config = dict(
    n_layer=8,
    d_model=128,
    n_experts=96,
    experts_per_token=2,
    d_expert=96,
    d_shared_expert=128,
    activation='swiglu',
    moe_layers=[0, 1, 2, 3, 4, 5, 6, 7],
    router_score='softmax',
    normalize_top_k=False,
    routed_scale=6.93,
    balance_loss=0.00585,
    balance_bias=False,
    shared_expert_gate=True,
    init_std_router=0.0113,
    lr_router=0.00301,
    vocab_size=5384,
    norm='rmsnorm',
    norm_eps=1e-06,
    tie_embeddings=False,
    optimizer='soap_variant',
    lr=0.00445,
    beta1=0.95,
    beta2=0.95,
    batch_tokens=65536,
    seq_len=256,
    train_tokens=295600000,
    steps=4511,
    dataset='wikipedia_en',
)
Below are experts of layer 4 (counted from 0) of a mixture-of-experts language model. Rows are named gate (a neuron's input weights, with its number), up (a neuron's input weights, with its number), down (a neuron's output weights, with its number) and show model dimensions 0-127. Each number is 128 + 32 x the weight over its row's rms, rounded and kept within 0 to 255. Numbers have three digits each.
Before each expert's rows: a language model's description of what the expert responds to. This comes from a sample of Wikipedia text that the model never trained on.

# expert 8
Description: Mid-word syllable pieces. Short vowel-consonant pieces inside common words and names, as in pl-um-meted, F-arm-ers, c-our-ts, c-le-an, St-ud-io.
gate0:061124080134233126131128105145188094164121115110162147132097168159101105148126176141158129098134126079087095195213131135132149121119102154083114115109122178077146136098118080112118077161126144143126125157102187146073063117143127128092093105172172110132104099139101133107114147152111086098114093183158149124102106144074159127183138088147167094098094178120129162156135102115140186175156
up0:177089147141158068139139120166147128157126125130143158132164200113172128108127106067123173103140111132119082117166100068139127147089123113117139155107134120165127092119083150169114117072132199150035169080160156063109088180097113125126097129167178073080143093111116121146156152058117124085123106073163158163132141157108144087157146074166196147159110118124127123114115132171164143169153
down0:130128115077160159130077149118125088159172178097153157101159106161133139094155059129167146179089146148124159150122150144077089105185124167098138103164140158164094114155065158098138164110086067180147084124122104143108126100127101169169091173121116129063106142138099098155148130157139119169074152135165145105071087087151100132067170103198065164145135120147134136102193154149152090097136
gate1:129156161080139076139121137160122136120115104108114173100070182084120179073136085163136127071130079096108103074119162116120102065188139151160200136106128094131116149132153149099167115099086074121141133043167124139081124113126169110153129072197112112122144176125155115153092160135084143145124158093115149066205072094141152150110173097104148178097087125132109143104117173146129111133125
up1:107199106106145120107153177142143162151143151088119095097114146111178133116124159126095124079147065149130152152107107077110070114122150104173197098141144198087114145187131126066152127061133115107104161172081156088151111165121094157133205172134143123141101160109193203112136130095129133199147167122111141140143078120106131101118122114133133166103128136203136158182110147148087156138082
down1:119123171134132102085154069089112164097116124108134186134076115144150141134100189116096094133076150156106134041111091144069145189067136134118125136162130131155144097134116094176063127180098096141089127101121094094156085156167057135130167143059132139141093124142162190123118167164132153120154150073105075088117122144135116166163129146174111086144037132137134157137124162165112101098112
gate2:101192144091108086104149097102118166137139083175148103119103173147101178155107122134171152143190097129154089079144178097119170107074183149212115128074172163156110107115123110141059095085138135097139101141124204115108111102143141129174102134150088119131106097180150089153170138151113153156119147157103078129168112136131066142078129119119103151102133083177109060087123175139159171115115
up2:122113109114148090129114149094119131040121137119128159120142146117131132173171169171041132081074123118122125118149110117102123150149116161132197122104144045174182148147096053085102098105079144164156097147158139113129168123122145090128099119107143154105177072129093207128120113180126081148119117124117159151179145170189123143138119130109144139074143113138105054117119166105087173080075
down2:152119128098114098131178116184090095159104160159116129103136134181105149136120075121109113125130123161092129132173118138141032123135141109200162154128129092118122095145161179109145044180134162166104121147121131156100098164115111120176119083080086108122139102116129109150105116205170109168125176164098045189119100109126079136046107099099125148133115144113137103116103119118180090059165
gate3:126071132149104166137149108163077199171108135127149137182115140085131112172088116137203151117160141127151197093106143138115147099114206163094185131107135124083164139119130107066141145154112128165110107085102117115107113121181159117080092085078123153133094146161148122159125151084151171096100068103124188110050143108074135106102104147160117137127110108127173140160118115030163141107144
up3:144071117161059143128123134123118129091135130140100109191127133105129124146120123115196113173094166171153179121133153134089111099058146084141152164087112121112119102125153107161097118131168111144118116089069173079112083156127072137161146124129098140148185111133157125179142151079149109090081080140215163104085136077081094155146110195195149166129107151134157127186136141077096176137166
down3:098080109111140184159143117139198134153121135176140116129133114178059041120062109116111087106102136106140120136120110131145105140126135127179159140151054142107132074104115164113099163216091115082144106106191108080120098159112128099182139130143122165119107143113154112090161081118194138099172080196145184124098126140090048111142137114127150131119121109132099126128159133132148114212116
gate4:214169134127136090170150130083101108168193134149183071091143110164132160110127088134125156082096070133083120117153104140120165095120152124129124136070213148179163160118131113160160070107120186127075088147138127138108145088080124152146110126147133043074099157121106110139140151079163093133123130186107106086124139141171120149073134131126141119109088061157159106079129126082133147128094
up4:136140183159138128156116133083150152145115147165168143110112162115082141092196156102141102069096093107151126077157163158186150133109173121086115091170065094166129138109124131178128142154137140108102090128205128141101106132124151195044111145165111100126179079090133111092202110156102131094139067097143166138116109083090088137161166112127104109120145110199132144121102114120108114113212
down4:146080134116128112170094131153103102200106166116132092155100131150144098104108092206151109105078163106123150163117168150106132155125115157139100105105110169133058098121116198105129098184084095131178052139138099094146128109120096163158104115102103159111137146136117107132089110128184084159124090173142177122141080105126122129044143135144083147127110055151119043144133144121198089175111
gate5:113123103108151125163108183109091147146102095154128122130055164123140149135087164189126120174063154158158120121129093111071134123162210073090146099170168146142134178118079105115086147090170149085129073149110094107111127138138106132161116119115145121159157124127101144123152117161137163086168181147185147130084115129089154117093127035122126175182078117100120150095118136129056153151206
up5:121135081159121086172092151097119096086087112190119090121123165148115092106106100100100127150093141125156077182118116075166117091218111109119190071158169117138214084090091111117131181145158068092161104158072106086168107086116136142132089117130098136152185123101121134162110135160148134143160119100160085107121105101215097153131119149135142144114181155122161111108116095085115105115095
down5:128179131091101133091184094100086189132093129141174151160114173117151132128166183105113185135099099157153147161089093124106149076104117171064079164142084101111131119131142126113119119151104069101126172085178128125112174181108124148119131138101100106218134140127088115127144087099136139093118080159142088146078121164151172103137130194147087157055110144146094200104147130181122145155170
gate6:058125167153137085139117111177142064147172122084140116097139129085057117109139176145058130159112074127096133089153175130120113090095127142121150134129125169070117139077151119098140135185077070158122119126195174153101111155135149086112147155119197100078138153125128122123102115104108150164084154094131162104147108178124121121133059157155208087189169101136117144127119087123186152127141
up6:203139124098151125098061048115124208162102162151148119094156124086179194132135135114135127115123170141176070102117113091159146100113111146170098116112147110136124050106169106127076127114100153106164093153077132110179080134086107130111121139105084170171136107159138168174142107122116146114164080120156155135145159064113096126116067114076126175123138127133162109074108124113142194139075
down6:116105154114135098135137123130102128185150178102090176179123159134121150141062122136153153173038101180109125170148149105110083104106173141141156121162097093121115109126104105115105092192098106129165160123184132154078081211129148145124107154154149098182169064099166155105089077176135174104081138152101091082112134142108067158136082131119148137161156158145060160150163157106138104135117
gate7:086112130069142107112138122127094080112136136205125123170130177137074170116084106087158199110111152155130153101134154154124115152126130148148118129153114103100104118160087137131106105130060147085108123135180139190102178090214082089160142138112159106160167088127097095112145232117145094113132155123080133135156135095142114183066101092162147159101110077109071121166115097113128166164096
up7:142146140098157086142102100108109117101168091084133078150145147155158104097139161158112107069132184124157123106113113127036089095101148139100132142180121104098093087143143091144144156112155109139147125097071174137158117119060177076122100146171155139143110127103143144134096131069120139111183124166124141133160143121177212100098094194084138142103141161141189128168119121114126194231123
down7:131105083155144134147146118134184137192092156101153084149204122147075097076105165114138167105115112086136132163115145143159085121140181138190136091134134118130155073108190231132121181158130172143095119136144124105089134088133143130122168089106184091099151197143126140109148105099101178166124144152132126136082106121173110185137134139142118130108126119145130169083192090169116089128206
gate8:130077088099187096100113161143140117168117122128174128125166112105186152157123143106196135147117158097159098150136173125110134041108108166108134088124142108160107067151108076140185153056115127138147068121142170106048126119147140121141097164142059121093148106160140158184143117102181117145185130100153082109135143164126123128166090081151133134142165051179113134172110104164181139116133
up8:134122145167134167098097119112126105114199132135133134105110183171151119089147094151154150109153054137171173096126101095105045137158088204136152097085130135100128122025161099149119115076131121118157088085098118098141141142131141072146117177147167132127164101108113136097102153134139180157174158149169111121123154151083156111097190149181075078124111138197140166078155122125118119101163
down8:071174086132106066089175167105187117121121129137127107157116114139124158143137118125137094161109100139086135092164096098091177129128127092116152120146112107194098126135132116115140190168119108119110126136143148105117102127147145153167075094185014110091139170098131177166116080151102119137170099176093068095132123134085131125141084124137121153179124079053189163113063111093151134073112
gate9:097092125106059086137084172103103123132153106126135133127072069078190085126169152122171145103076108108132162096063124141125145051143089140177163135117123096142155171134148114132200126156119163065095163156133113116125083148105105107180147153159091099100108090110151114167125146088158193138118129131089157138092098149140073121122130110159099158148111136054183156188172106131097146128082
up9:200207168138180124132137078137102134143099137154074101161162174127137122142173105108097140093122172151145159153171164065159057155103130172115094150132131114134132158132152143146115101114131167158137137117185093086107126118100087161095090128092141120163155140128135080162080118119122146173103155133126135103177097141073178166116117151149220164179182117128072131071080161153113107084101
down9:101117132130103121087201114171111152073143132170123146118068066103069142117120142123124156064110127110150138110130141127149154126081102098137096171181173091129119116116102134142185152199051189130134107160125106141137131196103202104115152089080152081075145144117148074129138144153128096115125182092122098167165166138130104163156211096126152158123149123103165103166183102121160111125146
gate10:121154139105132153166115135130117086144158101087094144068143126141147109067142125177097102192104126083101152126140111115155146066162068140162101154106147157090113088109063173137172130149148160126103156142072161150131122156205163087117128113166144124067088079091127192153093175141088157125130114107155128136195156113132151164147209185083132133198096134133131147111116117106082173150142
up10:141093160168180120119110129117173108153170056122160121094098145136082122119088141167106148076160139085126143099138142127103126136144119071106147116158109143154165129188186089167149161124109142153131089111060173107142212150132169129119103155117126127073109178171111198110106061178150091090174184138088146128147099105114110140122104166155087072154188096124124129078116146167173172114120
down10:114092077113124197145095106069158148145179181150117133132151173077183204141142142138128113094164170130133147127156140089114173193141103155122126131082141087097155143140146160149079052136110134111164161115173178164105083159156090176116154092119100148172082122148172152132101181152088078163058107116173153139137095149105169107117140100144091090132116159143093102117125178154135106162096

# expert 23
Description: Decimal points, numeric symbols. Decimal points, dashes, slashes and symbols such as ± and × inside numbers, measurements, coordinates, dates and table statistics.
gate18:091162125145100161124129104096131161213094122117176132102120129127135177164153118039180111152162167136120134090119164090118146154087125104142157084115068142152128112135124188118142149125125155110139120159134174108171071170134119141127188099162097152125080184130079106149148177127130063057097042114139095166175130111153159117119132083147127132170075161119103111168113115174136095108071
up18:151193123205180101112125163173093121120110153093140138105100113099149138081152065101195153054130077070106073118141056137167133192141134129104164163096080118106102146096115087156144105082134176145130136115146110117133091123129100101128131125093072129214052135144175139119140149116075097082100074119118107119091090146147137117135107112087090163119093129093134100131117085120118103129138
down18:140173102166153045211158163139158144161124138120069109170175130084130161096107088100098137108045154097152104164141117166111112107067124143131128106101110163099112119154107096140114168079146175191095113127115163067138154161145126099164157147165119131150059133137082170093130107140124157127139145092135178155124144109095092094117093126109146086168116124131186165156087130149053086086127
gate19:086134138151109135136199122132151122119028141204134109159162121129127140079095108164137086159149133154153121120131160105143114076119133142144148165149131160120145170126115154133168175143136187118106197175149127144116128032158119080121060076205093120162139148112188133131142185091121074110138131124188068152079148116120106149120097118122129142125140098136172166204129142148118139104101
up19:136070110184131163118092150158157161152136113208125114088127093116153102110116195146124127095078092094125143106151135148057091179047126125077132131128069053112119132089072114162122135127152088115102109160115161105171144108171141162131162084108122135116144126145118079174108151151100122090067143110137125054162222146137094098163185107156114098119120133166165128130133097102155114122137
down19:096154146099145166152132155150078116160080107118066076040089149144137144071108132123139139118162074118142136114131130099088135160155123119165122108147084154132168151173098120104106109154107132130155164165124075108054139123143149147168093167107215160187114142090100140174121139135139119215151121161121145148160107173048107122152136138126188124164149084154111092113160141124070179152086
gate20:098147133145144132147137200101162124070137129164126088106096084107091165119113122131091112130107061139140088091135114133134132111198100158149128217099102105107137184142157101116138180104132119187132102156185169097091069167128133173091103146180157142092128129162112158097186133123131096158195135146145119161091143128135067167082049129121098097107152191127128101161134150139079074147133
up20:192139132135137128168182092172106131168156129116070132131061196192085123083074150168116163085095142113208135139123133137089163089119100125118135103167140185124137097138093077150124066128094150129124082068124110163114168068099152132115195127127153148151162059123151088160133095118159125126106126145072110110179091096094167103149137132153128109130113124140143161146161141128208158151143
down20:179130156116128112139190130144121054128119115157152107084130121064121167121114103107081117147128123142151155104140092117124121171128151105197109149167141113093097163196122100093141088104135105114154157181145119135108136090219200068173180085144123153087121136084162168104168160135178116161113077107188095112127107153108091143113082188120111072143125115085181147133149097097084157156115
gate21:105103168183100141130168148147146141114112111092147098140115107105072135116112113112129126198074132091088142122135180123171162125195157121134113134198132102112197102110160185127125094137132140158162126097185147109079097119069144122087156171167057101126156157121088136140069147135104102091114139138113173120145039099091052203048115144173124133129110098113135135135130103137134107116154
up21:121119131136118166183120148150124163164144164094205158137109107146190142178139155102161176115154108109182109138123187140118145153134121167118147182119108146123064081187118149078157160139103098113124106140171110108128148134162137098156167161097126069084145111123216145212140146102087133152125074148102131144147111127181108083229131115168045112097140140128133139100104147120149146102140
down21:108038148120122140120089166111128114139092059133071073157128126142166110178111113098171091143085145123118105071087154161139080224122107072117086183189103125148169152074123137151099130096111117182113104117179115116126161132135168097081139122171170106158143115166122101150127089094171113137115082209088112084140132144146118136158156137150101137143113109093065088108105110114136104121157
gate22:139096216184149113132135108126123113152155174167151131215086116167130136147122109105131085181126167106136202106103076083128132158147181165071137090091108109095168159138135106156141125171158116148182098186161093110067114154098127098129153112127040082135095133080092081114110111115156090140131091176129120115130145097158114133133154096129114117099035164134125131165092134109133143114097
up22:104135079049140149143163090155125209118146093118144141114113147079129141117090175135131147083085147140177124108161118101103093105087079112116164126153126123049139132142141116104079098127129203109060173129156142097106133154120099116138165202101168181131104074181133162117127163086171072159191156148164109140159113172154106147119145124131104165140129117080155172135145053094129102123113
down22:112185151165133167145151137108150135101070181103128084113164138112121084027122090113104133122129080139080108129119103153121112165099099121121076057126145115107120105093100140138093134117191082121108142142129126143076128116077171153067156134119130110171132109073140118053121141171152100137079128216124118101158154136128142117124145083089096206116118130108122104090174134184084085097079
gate23:214121081105158112145124075128097069144126180148090084162153123108136137080199204091140068186116133133165133105132135163155161158112133175163156112127136196141147188107117141114143181145101177140094146129126121133195158172085122088099096132139120160135111075161143136088058152143065172094166126109082170140139133122084136106141103132131167145084121138112128173104130099136117163093128
up23:074117122111103120101115159074107099154119041123114144111136201072103120140096108107128111132135123175102106123131105099111155146109122104145098173094120056109109114118139199136113101122137073134143116125146153087107165076189167137180161162105135147120131186133158136152121148140180117168115100121161130172113049133205134145144189120125152090135086126129183101132071148065152065070110
down23:116150142146096138059119109141137112130129164092178085057163140134134109168090098183185086089157161127080141079115188146143128134066148073150140168160095144157193145122141138075133092134153130108117105125105122136094139119193099129114149142025141090178114145114123136147129091092130122121163106096068100112109109108135150124082147126128131163175132204121100157145128187159170110123052
gate24:150119147135178115119179166109136190134148121072120146128161104142072116134146106161093175193043108099138183067102152097185085180088169125139129109157136149124124155102147073096078140133144118134190107099127150121116118113114174134121113123054116122125082137066115123150118155107116183087115186162112164122140145162105123176169101122177160125097095161125123115181132134153060170072115
up24:168165058128120141163145061122137098102106142161073161117179088088163105110127140127169131158130118176143056167179086178087111110107104124156111122089103149159097125103076135145173175062093134129101121160094104091136164092096109104120119112176096111188111176167172097164098105159145125098124132112109077074127096122167156089167132168052158147149095141118161107115093149154176089140131
down24:110110062094155096151106085111150135142087122085123157090140109123143082126135134125152085072196082149141152070102144119162148127124118145086132091098157116177111124127179167143135104085161119128144125143094144156131106110054112073058138082124134081150147097092124114076110125096157167078144200177113102152112155049066172128156102092138073176195108119146144098138143155127123093166135
gate25:164153035101120148131121125103157086115042145142160096090151080170157150132139127105179122133086077131075089111105115116101159139089138106109105155130164152107232107110148117115179109091105108125078108093126060095155132105115100128143155171167106136136131102109141131101178146137040128130145112140085173111170111196098093133125095145171151121162152173117159139096092152137159102073138
up25:154161074144087138097175174151175160142100176146123110136086168128106107151138060148083103125170073165150117079083151149132111164113085116103159081145101105144185148136141054149149139126166136149129119129144117138182089105098158207144137149159105134129164106119183114081164108134117171132169079132063168120107095148097194161082147086099119187136171115159102143113123127106110084063137
down25:096095096117115135144112187128115109166169116105163107144069178163109078148152153155142178127125158126145061103157190152141138109096115120182138098145087125158133112165044091128062069157174102047125115142090178113080163070103200174128162175083104109121145129159110150168136115067095095123111124122137165168102147062141145094112130147089130093136126124093151146128132095119153119139115
gate26:128132133111108123098076097105086071088111084077070120123112126070150140122093128088144083134108117156131041131149115143094139109119120061165097134143080163106144091098137075177101125099167108128143146150153092101097201140105145067080119118155015095133111119122190122137164099153133125074163141122151065135157149144095072142136128076129118064119110101124136102123105108133183139137121
up26:084118161162074134107126115104083122096088127168075095126146104095117101131115125090098065116142147153170073167111196175106119156145139146107135130092119125121144100077107103107129124063108088121117126167165067158127155177097134138041141142086110158120146094107211100138091094129109089089153159040110093134118185118073188083133127161132139129157118071145120133171097141160140134115163
down26:114126193116178080120211070095134161117136128141185082148124160127163131069093122151128090127134107197064087130087152177182152100112147124157172190133122147127080098171120101138112116181092126147096144147179093146162145126129175178127123087066138138110149116159122110089109127099063136106116081132090120119127129150170115137048141104117134084059138137172190112112123139138107133152131
gate27:112106132149130172159080121141140141126126151159128149079093150096166162124126190165150087141064120129071071089041108145152087142108111125149160129151149136081141153095094131208152108131167067153150100129084142121124113136049058126138194103094167142138165139085083158075094126173124170175159089094121088143108129169158087123133114137095092083151119126141104128142169104116074128111150
up27:122140071111142106102112159100138128100135148147120126100106047102130159130146131178070163096131114150146129115086174194157184138131111147150076187180126138103197143129110127103049104117148132126134173159074107106116088132131156144122120120053128191110104163067173125164112127190113126099148172117080105159115162174084076056105135123123152153139113116175133154127075108060123115112135
down27:123121145188187094096149102161138143136191112121108084129140148142137142104107122187069068113120124110102161087159139147177167154184181094108110138090154103114137084138125107067193116111117072104136133157052090111097108094132083105142174085132120155116074120177117098136149109118142127104100191158147132154065153160100162146176191082108155110136141190098158128110123144066140168114143
gate28:111100165107170134177134114146157100057106119121108155166144094187173088141118044070079166127119124174118128079179143125106103079128128125101170168123163053121137147115106128146067182114061124103116119107149111066157126142090163173161092132082081132131127108132150190146117141119131152069178128187129150058145172127106173147135134075130120104157133116090164101106103169115119128123114
up28:143146124086083103188114128086110132098094128113175126181153110106130125095137071117070180112100092179087159189153089098108116089105139101139093174136123125130127158108153090108112152150086062120128115133156117122139074142117178107069144122124119134141119115102128098098195198076147125051145060179160184099117119099133155146110168137170123149158159148139178169130075098081129137139190
down28:093130126119134178146115152125136115135115107157138133187153117205128136166122143085112084175133141077158155105112109114128162088129151109153128136146097130120182116124105150095130065143108172067136183133151198110174140200212118113098126106123194116148144142162128075147137136080141104189132151095096145141158178138170102114125168125156205082090126114116086060167169070159134163126098

# expert 61
Description: Determiners before nouns. The article "the", plus The, their, his, its, 's, starting noun phrases after of, and, or commas.
gate1:177100144132136140151145144125101084125102177073146147144141120193103067161183182155066167147162135163128119139116124119128104189143091109157197101127121137141114070120126107144126156109180146166143139098177170155098201078057152135133107167183165139109124131097162101144019117145122112136147126173145114118147127132091111134173183102121123090121128101117173073161129133147135142066088
up1:137162169125103119110192153133186095094106107138095078135172116176141103132131177157116178124126189139122114123116073104132085155134122141150172103161133063185134163072143131156146137067154102166165102140117143163139153058109121136115082143148181153112114177112134104171047118135119064100152131166135092059142107134109140193108170111164108112127125076129092109174094068140158084117147
down1:153157093110130104120154101129179109083135130104138050193133174133150174097152197170057162080128123043175201119128171126149107119140141122135091135158117180178120129097142130134092149117138129126119099093099079135070071116179055083116097176113158161130082187115110143094141124126130099095122095156164155112165121123212148129132133111133106179133149147123105103102156140103139122145102
gate2:144158145163132106173132118111151096102163141139174165147164165165124178135158109151123142087144059067098095098130081069135182124146137158145202168119143137088177125179077136120137081108166106177168086115134127096126132078168106129116175214160082083105105179117145159079141145130170151104113120164112136132176128138113134076056141120153125146099185090091148070139108114100103119135106
up2:151150124143133128113135117144104161127111092096117144140118120173134122133175166146120120156094126079199129115128128138178073207088141086146139127126178109077149041175179154166145135135151115067155135141106177076134230155138197103123172127103120168117204126106085086141147068097134148122126166066135127119121098129176128130098171140120177127145119164098112124096198120118116149111146
down2:166129101190151075197128136173135164118115148110205065185149146091105100130176108121128140110094147162124144118157126085092154141096162165114101101149170088168148133154089069115137150110141096149141124117150138163150088137163066151129109128096199109151079164108170146098185113127093106178064087145107152110124169160113126163109143045157098078128154181145175111130124150086093106135135
gate3:128154112103127158051138128107121085149107118102143163169112123133145140119132150157115120104042139069144041147129068146145151106108129077147161143082150084140116128149088199120173157116126093106106120091072189139149086148182184147193102151145106165108079094125083112169121121145193085147108157130132158134105077126128112119178121165125091138080057171151134106153165147160119166131115
up3:144068122138117153083129179132142208178156124147138174149104161080159115065135099125128145092116121135179117109149134078107113131162176143108184123134134114174124141108120124118157130160142169106123084085123195122093092157175129174184160181164115082134123169110167128104087167128128093141101050137106130097066043118098127130190132113202145127166163150145185118149143145124096100140128
down3:145080116139145130163120092129152184083152143128184086089143171149129152141150151112105125143235113110102140095142074143187111092163114133153076157104097145144119158067116076113122056148114105097109127101131094083190117181058162114096134106151146126178137110104097153115119157102131154133125096112170065132123099147157140099068152100072163197170115158173117104085155153113122103121094
gate4:147077175165151115127124126100155108127115149092110155104114108121104135119077148166151154092203078081098158156119111080148203079126129142108147108133127209137121129095063141144184076128106077113108153164178077085106122080108142136129154106114166116104028114161130104171140161161107162085099137181152167146116140138138127083136171141122111186142142160151118105097081178134168151179132
up4:137176177112128212140136169108112138133112112145101187081183141144102098117125129080155083121084116152218125119122148167118092141131064111120100132139131135151151125145150135104073097079173142113132129135093160128071091171097119088162085180155159146101183107107096157125099130140155132149130089115174115089116075126087086214194142147130139110079176148098132147138154111142100091118197
down4:078153113156150110127059097114101100173162151142087118190178111103097140166094126156164151166045156108171135133141091098115145186159139104122187091105051124082127121129084120080149108161134120189111180127104091123165154082114151149129205144133149109107082108128113082119147075131140169142097135134107116151112147119165161105142145129195115140144116092085064126091152119129149195178106
gate5:174115099145127178159184137148127173139117099114151131080115108128104073082124102173047091121119132127121129076108098169109125121113082158099061171107146166072187097134129110136091158116085134126113144113133132153096146139091110141132141142153171133099116076137174143214133171154122062142060103087184114101127054187090169079155125123153167150114103147129140081120115184135097122131163
up5:089150138109133101121160070116136117173145141132117088128165105105117158109181108120171133145159140141123086159138147144103049151155146119115233130110099088142178133152105185101196089100153163132117155105098133082127110197160168184138113126163125130151162135145078118132101142120165165165124103213092128148115080084084125162124102122131099069081144122174121172121134058065123114159111
down5:167097127114142131096134056151134109111046092144125083100136098133137114144164190112092102120138129123132126081184132127100113157183088139148135181170078101088115128119097138124176124067112124175139156146087128134069149126198168120143098098179159151127128134102113145131134163148104167098120098120141081231055096134141084090134124101096168121169182191128156106100109170129168134085140
gate6:167125153121137138154116106130157139145103122128151191145168089107161137209071120052156124080084122162113117080104109147130144113127182155177071147161167156134065083103149149090084143147110098160132130156084161176127083111123133101163098161145165122082170098157122140176183097144100146149152118157140108113058084137147160097124122124170122085075078206142163137128098164151180149141113
up6:141087160196057096134113148102144096171087110122102128162120114175070108104164098110146142154129142111149148103183122139184100123152154169108171193122130082104080185112185132137132139127135125199063111083124124132113140185172143203118167110093119151147122152130117162182075177165105117090074171138129103162159140086139117115159130150113133143193151138130156109085129144110132184064129
down6:165141175110158179183152104127100142130192156121071137080107164129101100153171159174078135206158105112119178106150173114143100127119088086166185127147181107161151087156111099152126132198119135115175129131155105073151156150140119144106143074122069134151144152196117129077122171143174129095119156111123115181139162146118179139140143121125106118221109154172107133134125140193133149097088
gate7:091116121113162121149132136092097172167144117123141148149217138143123108140145091103101121186088093166116102112160183167051221109110153122108157154107093196165130130114148101171124126132099197082129144130132106155164118078137166036095094126133081152103061108116111110091145116102137171137087139105088122082169130102113147118115137105113093101159124113171108154054086140104142145105171
up7:160193138122116123136164108120076060088152187163103121144079067129134148158115136161184177076139185077089144154130068132203112126158113157130140145168142095171087124120076144165176104108128102166148135074107078134118131127091117139155138122138175139144159114130126174179169162158113129134122135111138110168102152208142121141145128103123170105137115120092085136186184165175063123119085
down7:178139151118174139179124071100150154130130115104133112066083172142170160087178138081150104144203135168169135082177095097137127157132147124179095147131158082068061118091165101145125115126112105162156117109096140172114105098151163157108149102217043162107158129111141118155145101229144099130128111091114145145121122148116146099141186132126102124152123149108103088150114153122095146136068
gate8:120101135125164126107179110101157136107169096139138155171146097187137137141106079191171145131066125061128148126068123028160127153133084067139138157156075139149162167149113126118108085099140102107146151120167098106111071154113136107092142161195110129094133153094141074062158101094078145136157153121159101063162079160078130162161159117113101151148140158130142119078082120125124083133162
up8:161168160153161120198167142170150097100078188129080060081123155084134139115073188119116095155133129151142186133137149195132122069077146187137127099170142135157110154096163131132166137151145167201093122112072166127098186125142126150187102091061175137128112156173106117185143152154196140120104130148116171131138138116136150185083119140116119149101124142111169142148114149107119164142129
down8:133126115126162067084054101139065144112150139062152121123125114147113161082138140138154088168125122169173140124101166132123124125126161113143133105092178135084113109086088108093118133111090128111195119113185171139108023141204070099095067123168109066145102134135143140143082148137174120113093147133120094157131161171114182123081114114151113114166152096115136163145181136100155142133205
gate9:119160106172180128123113137063149109152116144168114105164101087101063171163139089100188075086143105120170089119092103109090123136156115070168092161134119149149138130133123125158041141163152100152094111106068086125066142115137037155135123095110191065118139112160087110142144077098089127142129124136127069139169117063114174111107122133140117141104108112143148093133076128094188162142147
up9:151125127117101177068143181050129115085125110185106108095105155111126213111104096119063127157080121076057150123125106140133173141123154155129107117159124162069103117122134089153124135172152092189114113087128134171133154100132062152092110072097185148107061127156125131134097118156124108103128157117072105157123106079117084169125148087183159151131147146081112139113137169137057170134153
down9:110100132166142085118168118135192093070122160100197209119071192140106128150113130157133109074179115172095136109152105183158104119165128171176146110116141119195077126144146142165136117122144129188172066130099093134179152101166159159154097137190088140129149134117081100124077166109133123170109143152132095097112123112129137110098079189056140149171154133138114156109154092136166168122126
gate10:109116129155135148140111119099108104133150129165139098162136159122122057159173123132113141132117093068087131139099174119073131143152086087134092124153137141133114120099115090084150175160143047188182129159159110133176112174152177124092094135132118141135126144072189136139122151036128147127121112092177092093057127135147170108151081145142175087114154169139203070149157096106081149120059
up10:098130108132109103061135105092183158086124112100215081141080130123123083118145134071153159113094111062104177098181108175080143130162140134192167089119101094143156150088137169100138089132076096082104140094147133130079176141071114109105086176102104174107152159132159116172079147082105130115123117140157129118150102129097216145103103127133139124130124085119125150184127178091148091138155
down10:100133169096101072113161194236159075139178166147109136156141082097141091109166124138114137120024136152082116104129182133118074078148148176161108111158162149153178093175114122130072124121142123112161165128103096091120068105121136114127135192098124157129130147137144090141170119136099130091099128110096163161097127115121099149101157065122177137139142139179106160159128182114081096130136
gate11:135114114150172101064142124107128111078192180123114120139077133166157094176092152130150108138100129078073129173142151105106150099090136146076141099180165108037169127091112105144139086121155143163175144171098185185146122119164126137193101118094144099131109104077138083068153140160090183176069159133091137130133194105125143141141146165084136157129148120122146114124062139134083158142150
up11:143103120109085107120087122125111101118074097115133154161142141117076157102161112125153088157140099192140157141125049130172141093167118163093083105133077152128114096111116112127124146142117152157109119031190085168190167136094180072126119143152097111156100183152094136093105172157154120100142095146123184056087136105117140198109098197180134140113138158097131131150169141098109110109070
down11:101126164087116136151113089169159099167163123062087182086031156120142168141137107115172117135159154125123172123164122127126134172129130141102148027133149132157127104153079142119189146066130179144122087170118121092117147202137086117111119148110134165101104172216149101088109146109094162153128167137157125117157156072157131171138122162097184092146121157139172164132148178131122133126094